python train.py --n_layer=8 --d_expert=32 --init_std_router=0.00698
Below are experts of layer 2 (counted from 0) of a mixture-of-experts language model. Rows are named router (the router's row for the expert) and show model dimensions 32-63. Each number is 128 + 32 x the weight over its row's rms, rounded and kept within 0 to 255.
After each expert's rows: a language model's description of what the expert responds to. This comes from a sample of Wikipedia text that the model never trained on.

# expert 17
router [ 84 130 152 153 150 130 132 105 124 183 145 180  98  97  91 176  86 147  80 112 117 110 178  98 146  81 155 134 120 128 159 171]
Description: Foreign-name inner pieces. Word pieces and accented letters inside foreign, mostly European surnames and words, often right after a capital, such as ö, ü, E-k-lund.

# expert 55
router [ 84  68  91 150  91 107 157 169 136 106 147 168 140 140 132 163  79 189 148 122 133  85 169 103 136 135 160  91 101 129 113 148]
Description: Lowercase word fragments. Early lowercase pieces inside common words, often after hyphens or articles, such as -th(ighed), -th(ick), g(od)dess, the y(ard).

# expert 42
router [105 132  76  96 154  83  66  99 144 123  94 162 122 100  76 166 200 163 103 138 159 161 148 105  93 129 165  87 135 185 119 160]
Description: List item hyphens. Hyphen bullets starting a new line in infobox fields and lists, as in - Genres:, - Preceded by:, - Superfamily:, often just after a line break.

# expert 37
router [121  91 103 125  95 101 121 173  89 191 178 151 109 136  80  83 156  90 113 113  90  78 163 142 129 123 183 167 141 138 132 122]
Description: Numbers in dates, scores. Day numbers and numerals in dates, score and year ranges, often after dashes or "Born:", such as Born: 23 January, 2002–03.

# expert 28
router [ 74 133  86 154 152  95 113 115 146 190 136 166 182 112 143 176  79 159 110 115  95 105 155 139 122 174 168 128 113 104 180 148]
Description: Letters in coordinates, abbreviations. Capital letters and short pieces in structured data, such as E in coordinates (N … E), Estimate in population infoboxes, and initials like M.S.M.

# expert 44
router [ 63  83 147 122 132 115 124 124 119 125 141 122 107 138  83 137  85 148 191 123 154 124 144 138 119 156 121  84  84 125 165 126]
Description: Endings of foreign names. Middle and final syllables of non-English place and personal names, such as Bally-mar-tin, Ker-ala, Tir-as-pol, Manah-o-ac.

# expert 61
router [142 132  77 149 156  97  76 127 106 115 151 182 155 113 116 151  84 114  91  76 106 116 164 149  89  94 154 129 114 152 177 183]
Description: Letter c pieces. Single letter c or C, sometimes B or P, as a piece inside names and words, such as Pro-c-acci, Inver-c-argill, Pro-b-ationers.

# expert 53
router [109 113  65 160 178  79  89 132 124 175 137 142 182 121 123 136  93 145 122 130 108  68 113 124 122 107 118  85 133 136 180 169]
Description: Entries after list punctuation. First pieces of names, numbers or words opening an entry after a pipe, colon, semicolon or comma in lists and tables, such as Jul, Mik, 14.

# expert 40
router [106 139  89 145 123 100  79 106 112  72  97 151 198 193 158 136  63 131 191  83 121 109 159 152 126 130 123 110 135 103 152 151]
Description: Numbers and number words. Digits and number pieces in statistics, money, years and tables, such as 100,000, 2019, 1,000 tonnes, plus spelled numbers like six, four.

# expert 21
router [132 110  65 181 104 160  95 124 119 151  99 123 129 162  90 153  90 116 117 125 123  79 127 147 116 151 170 129 105  84 168 189]
Description: Non-Latin script bytes. Byte pieces of Thai, Japanese, Chinese, Cyrillic and Greek characters, plus full-width dashes and arrows, as in names like 大坪村 and クレヨ.

# expert 46
router [115 105 158 102 141 115 113 162 104 193 153 155 126 173 124 177  74 108  78 104 173 169 170 155 140 115 120 128 147 173 155 173]
Description: Initial capital letters. Single capital letters opening a name piece, mostly S as in Nova Scotia, De La Salle, plus initials like George W. and MacLachlan.

# expert 15
router [ 54 118 161 122 142 103 117  68 109 151 171 176 107 131 110 166  92 142  69 100 130 118 137 123 169 103 184 165 161 116 182 174]
Description: Name-internal second syllables. Second pieces of proper names and rare words right after a first capital letter, such as Br-ab-ham, C-ock-burn, M-ap-le, C-et-aceans.

# expert 43
router [105 127  59 173 170 107 102 121 112 113 133 152 158 145 156 123 113 166 108 116 152  45 160 151 102  65 125  98 145 137 143 179]
Description: Lowercase word beginnings. First lowercase letter or piece of an ordinary word mid-sentence, such as w(ant), w(astewaters), k(ept), st(ore); also gold, silver, bronze.

# expert 9
router [ 89 125  55 175 167 111  75 159 123 182 155 142 161 169 128 125  77 136  93  61 117 108 156 161 119 108 114  96 122 144 179 159]
Description: Capitalized word-start fragments. Opening pieces such as Dec, Re, Pro, Doc, rul, mostly in lists and tables, as in Art Deco, Declaration, Doctoral; also numbers in lists.

# expert 35
router [117  91  89 148 107 156 102 116 101 154 119 155 116 177  98  95 118 176 188  72  80  85 194 153  93  65 147 108 124 172 186 123]
Description: Wiki section headings. Equals-sign markup opening section headings at the start of a line, such as ==See also==, ==Early life==, ===Education===.

# expert 1
router [ 84 147 167 104 128 162 145 137 130 189 143 167 148 109  82 116  96 197 100 143 105 158 188 186 121 133 150 103 149 125 160 129]
Description: Article after prepositions. The word "the" right after prepositions like in, of, to, on, especially before place or proper names, such as in the Philippines.